Weights of a small mixture-of-experts language model, trained from scratch on English Wikipedia.
Experts: 256 experts in each of 13 layers, 32 SwiGLU neurons an expert, a softmax router.
Training: a variant of Adam for the experts, 475M tokens, 7244 steps.
Below are experts of layer 11 (counted from 0) of a mixture-of-experts language model. Rows are named router (the router's row for the expert), gate (a neuron's input weights, with its number), up (a neuron's input weights, with its number), down (a neuron's output weights, with its number) and show model dimensions 0-127. Each number is 128 + 32 x the weight over its row's rms, rounded and kept within 0 to 255. Numbers have three digits each.
After each expert's rows: "raises" lists some tokens whose logits its average output raises strongly, later layers aside; "comes after" lists some tokens at least twice as common just before its tokens as in all text. This comes from a sample of Wikipedia text that the model never trained on. Tokens count by the router's weight.

# expert 32
router:113107103182200139111160142115151158108140108155154152150052142094125133092170098181127138130104159107143134105136197155127098124084142078130122137181154165143166108122156064172134134201091086138112181095160126189127163160092101151110111128130142155119142112195099154166108173116096140126076187163097176188096122059116135144182140163160097096133132177163122159078109139155130143152094
gate0:133123107133163150109169122157169112075134140132142157134159148081070146114130127120174152123134117090150075093179103142147141095151146163099047116140132137173134041130093076082163065204058133148126143080115139134177079163141115144078136163122112101078105096112066169113083132142113153092202155132140067144098140152120092153128132131052110112114148129120169143107133126188143135118151
up0:127110105128115138173078173140098132149077114146096131126088150110158104060135134118115111163109127124137198161089213116110072171100098126119138120142158113154151190117171151167116157046153126103189102125142153089104161129124135100158092130134173157171139115138182081190142102145170121110034100157150153151094090080096123189109122143169182108161102105140128119138183124088102131102108
down0:119153099106124137103160171085059156202103200133072123108104137175137111108168099076111145125167056113060158170045142127143107136169132151153144133110131102172127112150149151150126188088155069116126196122133120107108144103116129121116109134109112081099124138145133146136156126192144121151162090116112103163121106151165103131173167088179110104058155081113146127185117189096128134128069
gate1:115128147114134138193197122122136192199118172144154069087117172121145126171157118125067083135112123118176137093179130132147121150106165164094126102151097139102056108144105112104108087157098087061107093147106100118146150120152112172191168093119129124117134156095067089162132107123124150149059150171104141123145163182168098131170144095066135178203079121139144147169108162118122146135123
up1:130155120147085125127091140153155048075097135119138216102147105172155116120146124075174125067167148140079097158085113084118170092129134130124193146155132089126074169129112126118159169059129175172175153129151155165159099098140158192131115140170128132140124080105199149090140167146142119091158079118151114084138113135091111101073098143134194136095158104120155160111100186132100140109119
down1:164128126144105129121100099133137120155084149165102100062190134123149095134128132167140091153137134223173086098137181127136118126145135132122128192151168113103154125138122119111112180134100086126136109089090139118121105137182200113101159164141132150137033154059072117080181120096141116130106136149087084122169142159114091076096129163099096072143121054042167135135099109100130140136121
gate2:111132135125113109186088145089126175138152070111140166144117125119152151097139163123159108169100102112133209157091118190189138056135075164122157134076149069142136124103166126117142157139159116099109139185155130152177123141121149114118145150092100129102139159167154056120184123142126077116115115150183092134099098083183084137104125132106092079093126126113099101166098090037097071184139
up2:151168150099083131139087123173159115128147160174069125072167085151093140123112149108164119143133122164091143156135139039050134204136124125141161208198119213128136135167130179115074126121129161148190106128114142106152153130099104165112132123152096087106085127118110156084099123142107069086149116133168128108151146178130142126146093096183111108176176099097161095107134157139114126081118
down2:115158161138070120154147136144164115152122094113133134146101108163177120148163123129087162125132119152167147125085100145146102094137161158108158190161140149171117098101103150144148161119131148169125072118184164090185081122121169078137178090151111128174151107130166170150120204155135097126200037119149131098187130132139146099045146095077155114095093082148131074129057127135120093146090
raises: "ve", "b", "d"
comes after: " ", " the", " a", " S", " p", " and"

# expert 101
router:140087042110120119125167085178127157139186140177129101143104157131106103098109116102159094168090136154115133122165129094131105120102125034085132118154111121169123189163136146090194174153130131119159180109155066116184094087115136093119142100106118174089154129125119109147157175126055157085142128110124164137085097129116137177198116148181155162126150151194142146150119067162081142138138
gate0:142103139113172102078170088154108119125137173069115140115119122120103146169133077167172122123100074159176151079200083177114094098120083153106129129110103092190151120124177146136130122115108143126061126088167130103131129139094173091088177096117177162097037170134130120143112134112093152110140117136164114215081098145089099165087077118150170141104177129116154125137155093161087162161126
up0:161112136165135167082122103120142128156147160146104123092132106130125127143125143173162106135127082117123183101153121157116102079135059161098134140186141087121187128098209104168133129132145131128099184129149193119155122105103133107073072133116149155109091152172147125155153146092118142131175117106169104202086183122064222166117083106134096104113143114096149085090165079165059118150083
down0:074121106144107155123156111135114083155181133103137190111100091128115104136114153125199086113152158119091061047146133146110122130083139109154162106125030152148124129100103111087148102109126130117144035108115169046159149135117134089134145080110154148095176116124118091138117089097125148118087136103165195119154101180146165126086155105119194157138198139121116155190128087108139150119130
gate1:137121101103128125206148138159189072081122124142092125165081126088143121062142141105119137116108132134127164100095098112126106181178129112094043121144107132122087086112169096136091113116113076133104172101077092088115101124191165172133087106177154112116165098096094114184072062155105138155075157108183129131139153142186124153094134120077094136135077129120155144136155169127151091077167
up1:092106106221144129210147126120167126048138173137111162151074144083114130092105133085152112137094143151156114075129135099133109148138163146085126093148081100122099113146169094094148133099113058132123172093053090097135084165169166157169112109149117126126155118107064139208066101150099127155105175154130127154115158135127136130091146177089131148122067179147129146134158154125131106082155
down1:117128112088137076092177140091119131146130128112132126153158052134122099167082138196139154177069082128191078163107140126235137134144162134158138153134104176157159148137135120128104140168101121071183137119108088174098156132048089136112067130111088120159152110156124104112141152113195126166149142151088147126120104133182107150112129126130159085067130146117150070082081087127144119172137
gate2:063104139153139163133169081206144078138133109150156200131083098115098166135157093174136126137141123140161135090187111120114113131163152091104116143174112137128113157045117129177135102185060076122217152094129192124136122103147109149109094086108076182117151060074105116110098092128114120149128121096162138186119120155133135097104140111165106099109116119133148107137121133156139205094163
up2:169109117077122130136139132144137156149092105098079085091159129171154166148121183133136146091130155128082114139125180130134117103098100228160128116135134160101143106133126163191097111137116067193155127118163078125130151118108169135053110161097141131155086129077088026122180156094114065134167173175126097150090122076118131164123091119125072087142125149133123168103153116145149105181098
down2:162145161132137187120129120044160081191153132128132166121110070139135176115151082128112076103181160109141106153084145125183109176132116074128181111115095172126135107106210072130127053138151178142158095120165156113135132135158163107101125112119164103168149124138101143137151103083139147165102125118176141073193141182122160153136143110116098154093178125129100103165207093148169118145097
raises: "el", "ti", "le", "ar", "i", "er"
comes after: " ", " ex", "st", "te", " con", " E"

# expert 184
router:212145075071077130136165109151165127099177137086143113173075096131111122157122126159133103074119129146083133143144091172139138143100082153152172164149082160116150181178127122133146125137108167079135088186145121145128168165176108138138145127159110128064162097129140106168156139144123123109172061155122150162185176102066158095093121067138145096183123098091162124187171129133138177113159
gate0:155137114074106088170146137147054114131071182102151105113147123130136109103143107132057089160110110144106119115090246173135112121117128149134148130104106119139092141151082077158120143150110107113100145096145086126115111117149128158154104100119143104167163209095051148129099094122187124181160178170187090133107153070167128170094146166106108094098064114104143119156151111121093103099105
up0:110132135162150165071078118072184144121244070161089102123155139176119181099099186118192172128144132117139152131142125096110132134145136108117083144150143130099145102119152186104149118105151136183140130154081184135122134142094128078099136178122129153107088111160173118140157146139104136106106093111061131132110098166101115135143106078174124143131220148140132201073088148119137140178139
down0:058066157091131113106141125156152161189172117097078151164142092134160111188173130120115132168127132136120174187098138124099140110173139104087171155163139153170121117132133152094132056131184159143083150122111166128158124129154130137109150146120162135157093076130116163142117098044076088149113099140116105101164107124160104113166005095167155190113112127088122123106130128095139080091115
gate1:120072115137133145167138097192163121093103105120079144114128167181111130132174116112115113152062197180133138072134186094133103149126133134190113064181112120115137102111150075095147105080150197112142129094179105132128156134139113190156070147132165111067148122167217153090170111094102120154120108147092136128157151120067169105132113076120147167154086127091121103148164111132129149167129
up1:125162164131139131138124166174140134142120129144079072148137176114207175162181162109110115093117137124093085170128118109148099099125130121196130136167126159153147163131146110119122139129129160137183132167102102117127135127162166122123160152123172054174099110133097156115150076123062068094132083091161112124063197155078156074057114047103102137128145117112146165140108144178130136117206
down1:159099138112118096105097149134125073140155129117096142164128177118135130127077126113106176201125152137147104172074164145174097097186127131082157137127154098143096105119135176166197115119131116123043066146153103138131112075139152129131102154128095048184086070123121166099128109056131109146089164170058078086098174132185136122123127157157128090121110113173135125099147113155152114085082
gate2:176131102153162174138187094141142117118130150146208111106169187076121122147173034142110104140154101142193086138134137128101116172167162122115146166132141111081109120117137136125123052128093133118168131154140123111182027152164148138152134134153140111106139154130127138147128151146154182192126119088135114107101133123142153079075132153140167065141132139099129205172141072103087126071095
up2:107115151120094103131119128103094158177147112099075150139089075153133158139093202114122152116131144046064126160079118107171162102119111137140071093113154151154135126149122147133142193109169083121059106120094155135095220094098115119122096117083125114128136138054132104081131107111105120058116115119143118175126121162152085179166102110114105188130124070115146067092107160145151147162187
down2:173063166107149108121134167087102116136129058164176121134139162121195165147095118170149127102146116200117105086124111132066090146095104108136124175150165168154139157107101139147127104174185178124103113171115160134145134154177129134101141164090109101090153143086140174164125150152122156136135128147118151093202188126122175125125072085150146052100135089134176171063115105153190148123153
raises: "al", "et", "ally", "é"
comes after: " So", " so", "po", "p", "ci", " po"

# expert 94
router:153044098105159091133158115172142148148132133112157081121115047184112115101084108101122147130099181156089140199086163095084106094170120107177103167159149123107115102098158132119100129155089131103153113149110113130172062101149128159113071043133144105107095094141092122144103164074136155145133152163177140121074098070138120078130183127150101080088127171107121179141140108124121177150107
gate0:146136089135140195177080120130135113131195126168137110131093130147145143156102099164104121112137123191169106182148135142123132084181102140167122121155057087114108100147150177062131081048232066136073133168152194119121111133135085125153131162089163157100158176090182100133088129087140161094101146087131123139103163149149153110142156132134149120094151112151085154082128112122126149153100
up0:150129131144169177113129147168126135106111187141245069122102097108106106107123069159149170100123110156116122130097146135139150085150134135137110131175128098181124117182144123113076179120154077121078138137165138108118106066142154118117159155107140137083117128097127098165087108126060105072176203111139160157110124141166143171196140133121062102094123134086087106169124124187099079133095
down0:048106098128124143112073138138125152161158068147134097100136148089104118138110172098102131147105148118234050112095112180176101109127070111132129138109097122062158115129072161153167124113153158146144147082137164164091110125133088150126143169145119113055120122111122061139129119148126131107132152105109128110102103204148069074139170129093178152156190135136167195077146116118120146123113
gate1:100147146128151146126112167130165084117198091116173134157122112170081174109105133212176079151072166125148120176123149174143142103137125109163100127093094163112108092135133096097096167110113114178077193106166160105138128090157137119133162162183097142097147130185144168100108134166184148125129124105161146109165176107145127104097113165138139197151243105126114095126184107126111156103143
up1:095125080185113100185122131119125120130196225065133177191107146131061161154121120193196150136090120071141118160129194171201145109129135144039089112078138190170115122095132105149142135121135116132139158149125138104155104095153187151119158088164125077118171110187145144091131129161147161157123129137140116117104124138125114108127129158143093135133110120137141141110178104112068150151126
down1:071131068170129150104124163098131201150123103101157113141120152134101118087183097108112138131162157147171103076146142128127190107187108108071052085114163136118130130142115119175187114133137154149105181154151122156137093136144021139190104136139130152059098106141117076140103123108175077124173136146113173092143088143150139152152085125117121164114122077158159131157176131165179099091131
gate2:136096113192186124103174223108086097125096104166115091116110125117182138134125185113146130140118099101087134172153089125159104125155192122111102118120155065103118139148077127138195113147114098121171108144118127177172120183170093120166135127137131106087065116128083090154195113122124126148121052164135146162087074104171144128103160128133118079136111132113192151142207112134117140101176
up2:118159165083070109134082071123165138117138166092121160151128130122084142124128057157104089108157122138161161117093149132094220163092071129155150144130102201173121106134210124144083156143121145142104139103108112052096139086110190136104107127118123148168181140139172174108064133126145118113160178098105124096175175154118133144208086163109154165124124140139074110115085130125135106131111
down2:089152151153125125186116137122123115065168109245150076078124114143174153133125202202133144170146154155158134120163133164147158125058172110112116114090116110136165112147095144126121154151142047166147120124065142158102177153140096159083109137134108189121104094146089144086150162124099153072073147143133072117089136169135123143127184126118109141127114106127138092076143174148126112167139
raises: "har", "ch", "ize", "ha", "im", "ur"
comes after: " ", " App", " along", "do", " Best", " Grand"

# expert 34
router:157125111101069089198153105130152135100145092117110150170105077155165146130118080094099140121113107081110166085141128122124088141135072097162119145074156099095082109179117139088138121085179119144090073159117128164180091161158120084130151153133124161121114119118166163162105118191176111081149054050140079089143156121178176100146137124095158168130114103097145119171156160135146102136208
gate0:179106099053136156155127099134150112107137092080093162069215094126089128095072121116134131149153218143114157074108133106102139125150163112144126154104093183058125127174133141150145111144179147135081119131128156099158167110069151150110173135156122149172127171171074111110128137147135178142126102118151066140107098123191161146095122106103110126094091162132163096127213142184130103155131
up0:145126115097149148136153115145143125146107106105152167100161111170104120145071140088105110134080219100162158167103087132110146154095156131170154132126104133041109181165141144070141118123164200115060099131130095125128175110140180134142183129181109159206177160117150144172102099139168141114110086093169128080118170134179130136149156114100128146086112172154117079149209136138159105101147
down0:087150126168136141131101086133160112115135142104164085120115110150117105119168169126170101133151126132168129143096148183162133141121121102141175144175068143120088054136188110157135143084122139080112104154127201139098089128060104104135166091146098156088165183193159147109100069133121088140162151151124162136108126086219115145122184143139156079117124133149185111155171102078109152168203
gate1:177141121151084150101129135098097153092129090134148099118120124060145116121186112133097157104170052101066022181137101140153129097157125106079118085112177146113128144138104090138112143137128063135102153156105101106162087141110113118085122088167120144100107107156139130156133198154107081144147070093116083153100088132184116099108173181145082114145146051159137097168161171105097116105116
up1:218165125115169099151091116126136110158136199144132139114179169151095132090107154109141054129128172138135184093070163125088155167122150153154147154140083111114107148124118104102125120147106161101176132109120159118101143089092136165146094128136177164148189116083111169095134101121131180135135185175138142145151147131096154107158085062113176117097073201064109191076090116157141139139101
down1:131083185145135141160142127178145082134113125120095124142154098178182201108184119165142135134142097142093153131146094160114134134176090130101141119116178132096088082137075091171178124116157091142117176112164110058120142136124183149101157137115098155145137104136158123109129143080168151193151148231107108157153169124087067154187088143140127100149151153133136055116095098093099124179089
gate2:102174121126145144156136129143172117086143122137150139156154119122110094083109155146137101144135170147126127120155142161161156120154089067160167118088155129138138112118150114114127161119135118168166121146128212138136193090081138098113131150103141116149143128155159173077255151147108126126131130139183146118141125154052165127130158096099129216136176099101095095085125088129128094134153
up2:155080146121107108108122170131071115186118157147094073093090147153156166153164109107106136113118125138136125171104140123115114117096183174131107136140113150137130136104129103139122078144129157130108135093128050116115082168172114164158123089161109136117115133089100062170022112098147118107150130135092117143113100056178070169133111171137147087128091158127191156159125170158107163228072
down2:084102123104127125137084175119109145175130107127091111098099102118138141131162117191145140188147143195100163124073142104095127095092104101057110136140158121105135148112088137151152124185152097142154181168100136115190076088159134173069115056118082143162113127111149138154143174196082131101081134133160104164189157091176098080170101099182109094175091102096123146139122181144127152118118
raises: "iz", "ize", "is"
comes after: "or", "er", "n", "ur", "li", "ar"

# expert 157
router:146118109101099112107160142126160113069112089122136115154085158083122074108108173164185141138061142118115126115143191184084131115089122022125134103129065124144135168172143133156166126074143083121072085179117170174065104139148122165097061105153091098136096102083123160152103134099133171140123181163116187125102150084133103115139144115129135133129156101146135126057141109116085089120162
gate0:117110147165112131092148113077127134174132115149153131104125102167114168177081142130145155099151133105149148141109103146122122146180089131153123135112121110055069151037172165169115121123135192175173141109143151126148148136130130087130114107131067199187116155129142083076163143122121170195151107103123149106064101116159207125139081087125167087141086090096081099099144120145131212106113
up0:118143115130167164145082173200115136064114179093101130172179165116137093072161051147093097140150112126108132149110109136122120143087145172150142184115162153175112071152092072099122155202117138143119147122080092052130054102104188136113121168145123078089126114148085124177092135163137110089142160131127108183192175137126126122160141119112094123113156152168132162145121172145167124129127
down0:138121120122107148142091086141163083072115077137072145165166200179146144123179116144110120175160183133183108118172107173120115186163187111101140104137152085133108143167164152145152188104131124132072135130172101111095122108064160128112126171114147089107149053111161107141094165102140110136143145112137149096156143195128186140147158084133119134102082105106168085110095116090131168198077
gate1:075121156195149104156162108141105177125109120111159130106128141166149085135120122085085184134129099133055100123152119086111104156094100127126145174072138136118149146093110198114118094110169131058080131127203163113120090098149116150158098115148098156109115126135108215094095119137100161158128139159161165164188108082137141112143095137183084090141129121146073145138183114124179188054117
up1:074118162189141096149176097128108183117115130090152144167141181144137079113123120097086184105120110142062088118144117089119103161090112122120159168061135116135157153111111193120093068113165140062069137110171159111113084101136130151157115122134091141114123127119103217096084087150091163151142132149152155152194134087165132112146106130135080099135118144130074152139168094118176155042122
down1:122151107169157127143057151091161129095135121103094098163165127115083094127114097192113176122060158154116146143166077108191085153102105153134151095138127085176151109117139138124130151080129115122133145092123099121134068116112050099103124085123193128113112161124138100108126077103146067129091229124149097142153155201069156125181172125126156133125140146155118067116130101152116154194140
gate2:110117182144098104149158117161139191160166167090132179168103095112078126140193159142127121136180075191173131129154113131150087084148167124045147085098109129181154143119164157148077079121112089117099117109134114122115141089107137148146150059067101107105209153158124108102129146138188133114141167084151119075174155103145151155129143174165156103167085153139133091143133140107095190125104
up2:150138184156177150122104167088124165137107131073110151169127177031125076069126122193128129085102151072147106165107109173125128138096117085164124132130120107161121117167067068085123140133147164107167089107096110100162009112146182080134141169140145140125135112150135144101131128163141185112171129153138127113094159134145046126155193103123162082108108116123126136136117118104114120149145
down2:153149124126146140128090121160119133137116163108137123153142080127194171152100195078099145214083131160156122111139086114120142109140149146124118121125155147135124096079105090198168150112150107129101069142066155225062145151106124131083074117105134125133120155114110115128130150120108152137134188098185161184134142086138141137102148171158119108079133093056123181141162100215097149141168
raises: "o", "al", "oc", "od", "en"
comes after: " st", " T", " St", " a", "per", " Sa"

# expert 96
router:139092068120114120105098119192090119150136114080163118120074144110100133182111139117107116118185088186092121188136120110114095159184144070139107167130132123099093110094138081108117098084172108084132088179103089082137132130123155163136086074093134113130162110175105079160124108102124138171151147199201083146077123047113149089128145097179069125093165146148144128167086106148118131130119
gate0:096106092146109188128117162138137111154123103077114132179148086098107107133066107195130093142187098059133145198173081135124255136152144162109144124146112154127089099079094128138128109057122129112134189151108150142111138115077148108114094159112136122181156123110128095111068110156130123087188081077098119095123142126153160107126116120108142127148156099151139117151167099103196129091105
up0:128119097114120168139164181151159097168147117102138125140121092086122159147072121111132090133213100054152140217171089130095095126160141158112136115131118150121068088056130161138126127090125122102157145145115084155074159141054145110106106117079166087166119097152139097101077113145116130133167058161054127124121122111147198130119117139118142137147144132140130099166130119087158167045090
down0:111121169111155140111161149157113135090133176081192166097127132135104166096131143125133201104110112127164091080100110156083119150086154087114176160142099169116154140153118172136139145103141135098096164130136147133121135175131135128115200108088145200142191140190113074167094160145137057141124154140193120156114149133081085056141189113083112127129091146223101123086112162134104158136123
gate1:111137075126064096139101149169088165090146112161109151156103151223120092104137178153075122152155173156144148076141114142084120168127106117158141141090090175080087109090128114165112143101148100170138107131161175169174130080092075115167098090139106157145135115153187075161130120100103060141076102108105119132077109133101074132126125100151125139134124090150141114062094090061155130105085
up1:095144102102099122175145130181111134187168075181088104122130128204128097123142130127055151161125188149161187140126148122122136151124146079144131140107132155064130195104124149142116145120136120178157109107157137192142142056115102116199085089179123140138122109135218122130126082103141089135068135106116185075072119136095126133130124105136130136153119083130111092068096143067167149114131
down1:163135202140081076164201135109088106151109139086127099167046187144121134121131153119121151121160123128116103099097095076177090115155182107133120174121116068173140151158123152085182105109161097129105046129158157079154068145084120171126058132138088138146106156159139163121102125100132171130145096129141174128136143139108117074145137075155166130069078116131129153121119072170101141150126
gate2:163153113105098139107097180091102139123144110108073118181102102133117113131171163189195136163140080116136153167057169161145127092118076111141119067144109139127112140119107099159141145105171153149131128125143183148197091020085099124120139121122124098113169136179128107105144109127114085103141089086175150125088079128092151125122128188128096101176172129148147109053137101121119097188186
up2:076122141170159156171083131098144128145135132156150255127107041084118101077108081128112105096098177163110139124084120095142158155109114150102179174089163182170138080146128104125122154134104099138075147117126121088129139125145182073158087106153127149131109110134163143177137114163149144111150184126090129100158151133144080099176149163102142156124113104131117194183143129119163153115096
down2:119103178170151129174096114152088152113130122210094061135112152196098133179154117136112156107118165154185101141149141159215132118088109119120105053155151107142069156164111132185106140122119127105154127093168121192146124102129162099155100132150166117109124151118153188155178160166143125112110076121103166165096134159128128219111073162159125117129141119129205154079098113117105114132135
raises: "ol", "er", "id", "tor", "p", "po"
comes after: " re", "-", " con", " Re", " (", " \""

# expert 69
router:157080112110063109110160160141150180088178100124109117195142147091132098120152139116139153085123107113076159107165168158079117128132169053130164104103039149118178172143101122081159151160140113078152106147200085128222108124149123177082141082152105130146102144075148100171138100102130139163173120154095122131129109145063118176149139128113118100123095146176101119094146123131120081100112
gate0:074148037101085113165115117137164086138149135126083155147131111148126131117115112171136134188093156161125213133106171131161125108108115106159104106122104086168139148108085130162159164124101131128102113153115180117113155075159177121134155120186099088101151049114160135181172116162120139128096062082102047129086201090135129141107072171133113111159102136093152105115136109079135113142073
up0:132167250146141176125113158114066149144123113123149126130146060142124129132134132152137101140163148077079114156158115125153182177068181118170140158162162181094128102116101139072093128133123136115135120113133153136138108098100122129097096191113187150146105131147096153074055163098125072109103143127174188125183139176105157132127158142102100135084174075109115122137102143109118154105204
down0:081144166198190172137069142104130154081091159118151111179096184118136166142134133091136124188165120111108116123071110175088086107112139160103132154103179154120141110156121190063113144180110124143139101142093121156128149100145110130063050141135093123131139188138092087119107184117130134116162152103121155123184136172091103106136091149065134105136094098055110133104157084149105152163086
gate1:099154135141131141166148089122161129181114107183125101143130023108149160070133127095102133111121119073096137170169129122114140100161107118112085119149117112091155104090110103176150086097164097151133019142150161101144148107141136085138057169113078118158120071116125085136094185117126145124138098048201127158140130141138103139066145152108090100130072095161157159149096109095106121157129
up1:170150153164151142074099123117079087097100178100120102086111157201175140181073118158117140112183168139162135102106123129154146121114138152124123166149154121157111126140156202118079104141103173145085162128110111131084110122118098174108111133149152156122088151149123176081103116121124071126098148142179091154139155184123181119179083110138126211075217075108117125095125159150162182121149
down1:113046126124102102137127144145147154098101185118094111125118137106111105084132130122106130103191114115110113121085141145146093083150140064131148131060172070113112117108195173099147137125141167132071126124133160106177147133132126085104171139121094143115071140066081112067083117134152117087122119073104153095232126161164176177098148079141139095132152117100108107114114172075120070111080
gate2:071121115136131114102112075111133128111159147130169109128125136148128132161150117123150101186115129137104112029116098094114106092175147188042182139155132081135091130112136105125123107132113085113129137183147144137154143152121105137153175112127174128153121166102108103127175133086164113131090150116092110159100097114145201088052156062166090092068119174133173136118121080096051125147207
up2:171156151123129064183131153136131127161072144141050164097119119109170150114103177131094143080137142138167148130130161186180164168082140078189072099107135141129161118097149183141128138142121161156107084089083121118096087095111156156121092154141109113101140072155136160117105140150097148127149112143184136095165180151142060167193084175076134179150112077121101156162122161151168141139093
down2:173140140153119169115103103077124150207111123125128097116160138197164109134105160112136099154096125134107136121112140137158166094096127195132068089153179085152076108095143098103172120132147120175077129147083171136087095156138163151119102120068127119128127077067173104053130194123112117131113107095158123142168161112153162130134133096159102096135147110093150159118025068138156181137165
raises: "ce", "ver", "b", "vi", "f", "ck"
comes after: " p", " d", "va", " Pat", " st", "lan"

# expert 31
router:112119050178115124098118114105132133193110134177118144115062165165127103120111078109123111150169180141177164123076122075132099121145177047126089079130131126086138085118106150111082136099101093123072108138105132144106066148173096175088147146101127101150062122112148148137132139183155107089170109053151137121121105118156083148141124154150103155093082197194147134119106109073110134154127
gate0:152161113101124159141157169103175101173219125118146118113154177104085112201124155112124160100135110099120018117141175129131126167117146078186231109123118140153159153103121142106111131123146095145125136124135112178121176180105169135169168103119112166116143130124079125124175104140107159134131123134140140137076094147152174121143104130121063128096180145094195143160056138137109159171149
up0:107089146134134089132125091164076173100083136121115145174116055114177140070121124175107095129109118144130163169134080148137134105163123175078000174124145138110058134171109106131138109152133141134128107138131167137164120052141099115085078124132162100145122085159163129126050184122154122124121141113120136102175137097102103115100155117157143133146114076132112113110211125099162081103128
down0:155130213089099102162151105146107130118092151100137142115123151111135114155060141125160124098089160094054122115161110148132100155163155165089131120121129141173139161132142116140135099159192066123167101193067126168126168056176129070161155104132090185109156122153123157127095171170134121147131177157130179119128152113136192147191077119167120102070136155130087143127142089143164153194134
gate1:173068102145132060156138177104103146105191128138146118112150143120171138073189136094126109096050164057093139151103131148129100059111111125176111119136113122107090146153124105127148123139126140136099153166108041134115108068108140098158089109132127122120149090168144121132162140095112134191129124127142072090096178005186150144109108160144114131138112104108135144181139112112179094123143
up1:185103090147099059141089150086120124105154119166144121116129173173148126079191122096067093118105160112124086122077120135120079056099126112212086089136123117085141164176112114121134115101151164116129151128099071120105114084130128061139098171150127088171146087150136101125152106100135141118168104107102118060091185082176142155119080151116151147137124156092133173153174118154175062153124
down1:189074103107087130136166170118183085077170151156099137176141178148102160150138156078126111081223136073080096161153142162083102107125203112194135160123117126179132172160155125121122085098089159106110130111143139084156090185165148119112148114159159170110126108130169109097141099147136127101190113166172104133116175132131125045157121132129154118150119127166105099112112113078114122106092
gate2:198069140111102143102123143132142074125153131119148100127107174131102137123118119116119117103143154119160186121114157120065104079148131169117219103161091123185150135144163132158100111133146155167096121192093129161211132123173137176098100120104124155112165109106136094100144121073150127211038138116150126089120130159145083154129139111132082120122114110097113056151105087159068196160106
up2:166058145130103141082112121115157099119091133105137127119110167120086143158160109123128092080155170136180149116109132138061093134157202143109214075123074100170161145142162120137102124108112158156110086123081129138165118108178138181103108134103116159073160152112155110116139145085148133219065141109119172083125138170152076084149109119128100163116072151111095078153092103142089183153096
down2:111127129141111156087156160161170109162146127150155111143050149111128100131134127135111096159186095163183174125120079071145106083154147131191123080160114134130133116119136121078098078087143161146096081110146158089093130169121117071107157127078130116126134116091147113144094038136117110118102127106138109087073136110142067089144156103082115201142174113178142119152095162125043098102197
raises: "en", "er", "s", "et"
comes after: " b", "te", "br", "t", " ", " Ro"

# expert 93
router:138211118094085086151139105121102123152181117108144105182113087138122093106108190174167133112124143087118109145129149152143109162100158107105153093116151197102151122097142075135133146177149091182170127183147144174121162166125155087110172131089168125146150164068118092124099135095087169096177115181087140140214123162128091101108129133132158121124124128196099107075193130166093092164098
gate0:084121096079125085143100152151134109160207154064139156135127067082130122191188130069155114138150116135123118157136143114124094158164112119147157137095183138085121170144149094118117083122166093087130170099126095124123156135068179104110137079114132161115148175079136155191085092190145178123136131146087103092068134153124163184115175140142078126083091151091131089086138183103145139101145
up0:115124136168164134125077181109095131145125092095114192164111138045120095116112109100166118153159088132138142104131132129148147182149177084198107144140157118081130166097107103075058103132132144171178168040144115094119150134106115113133181101110126143037154139211117135140165123164126182099095151139145102152066101140149154131138155117200106096149154101106137140117171118113145136138174
down0:076056108135127146149115122126138156125120158089120123081130074150123119100137158092079149151138181113159149121074074101139111146128085153108110075139092180147185135095158160109124182113132111131134143111149116094128057065080172091167120130174156180121114133136158145196086099150086124131108142138124184126132160109128091141120107170131112082142139196251106152129146164144107100090166
gate1:144137206092117115109129142138130072171132138118158131125102031086187058172116110052130112141094121109045135130101140153102177121169131124094157146128124129154070133082167125152150122163084146161121132074140128160155201124151111108078098138146142166088107153128054163148113104144146088110172097147121192121136125164136104102095130122154122116146119085091063132146126127081121143065115
up1:138104074137135144136127153146143139143119197164117081094111187173088197118135091133106173127132098115199122121157081121169129123125104149143112131161156065116147058167083164133098102086152122100096120186100097070126078089149185125136106115123169129111137062169200135159149128131090170170103135109139061099107143144128198173181131134067117147121123114129196129111110112118157120144133
down1:111132089202127140113168129141150096119155080172120093110169138160081065099167151163109116127192149191164151131128161175157090187085104141087140146130126197155155132135175155187184144151125101182093130125151120179138143093150069116119138129174123065097106186137107076137161106128144091167095103143183100101169192134156101137127093086157098102162128139141128106093141127156159088127156
gate2:127124091135116165167140116135136135160072098171110103133114086133126094072141092140115132170167130140111143174132080137122094114080067100112128150109099116104117121120146178136179127113149079169133151109139207090170131113187069132169117143142135097151062105112137099186217157108121066130098155130132162096168160095099118185081099166126112093121103168148077231101108133116140092124138
up2:138164083106095101177159135145174103107144081090139131168092083102130097091122107163141158099116136108148095146194120127158089200090103131178140107111096138130149126139191097129144139125164076130183131104191140153091127221177084110131146139100117095113100102081135087186164118126098142074160178155091171138192130135097107149068144147113126099135117129171061179135167143125119085113139
down2:143160137122114078139175106190103203086149128113094162140147131178119117104147127136149113129101124138125100102137178166135139121107110141070143131123182127124097149123119117121153136133112142131071148165074138110109134064112110129130188150097107113138094036113168112109143130113124060197163132216108064097185145067141153161156126070132120145193127098112128088109079038123141130145126
raises: "re", "s", "les", "red", "com"
comes after: "c", " in", "st", " ex", " re", " an"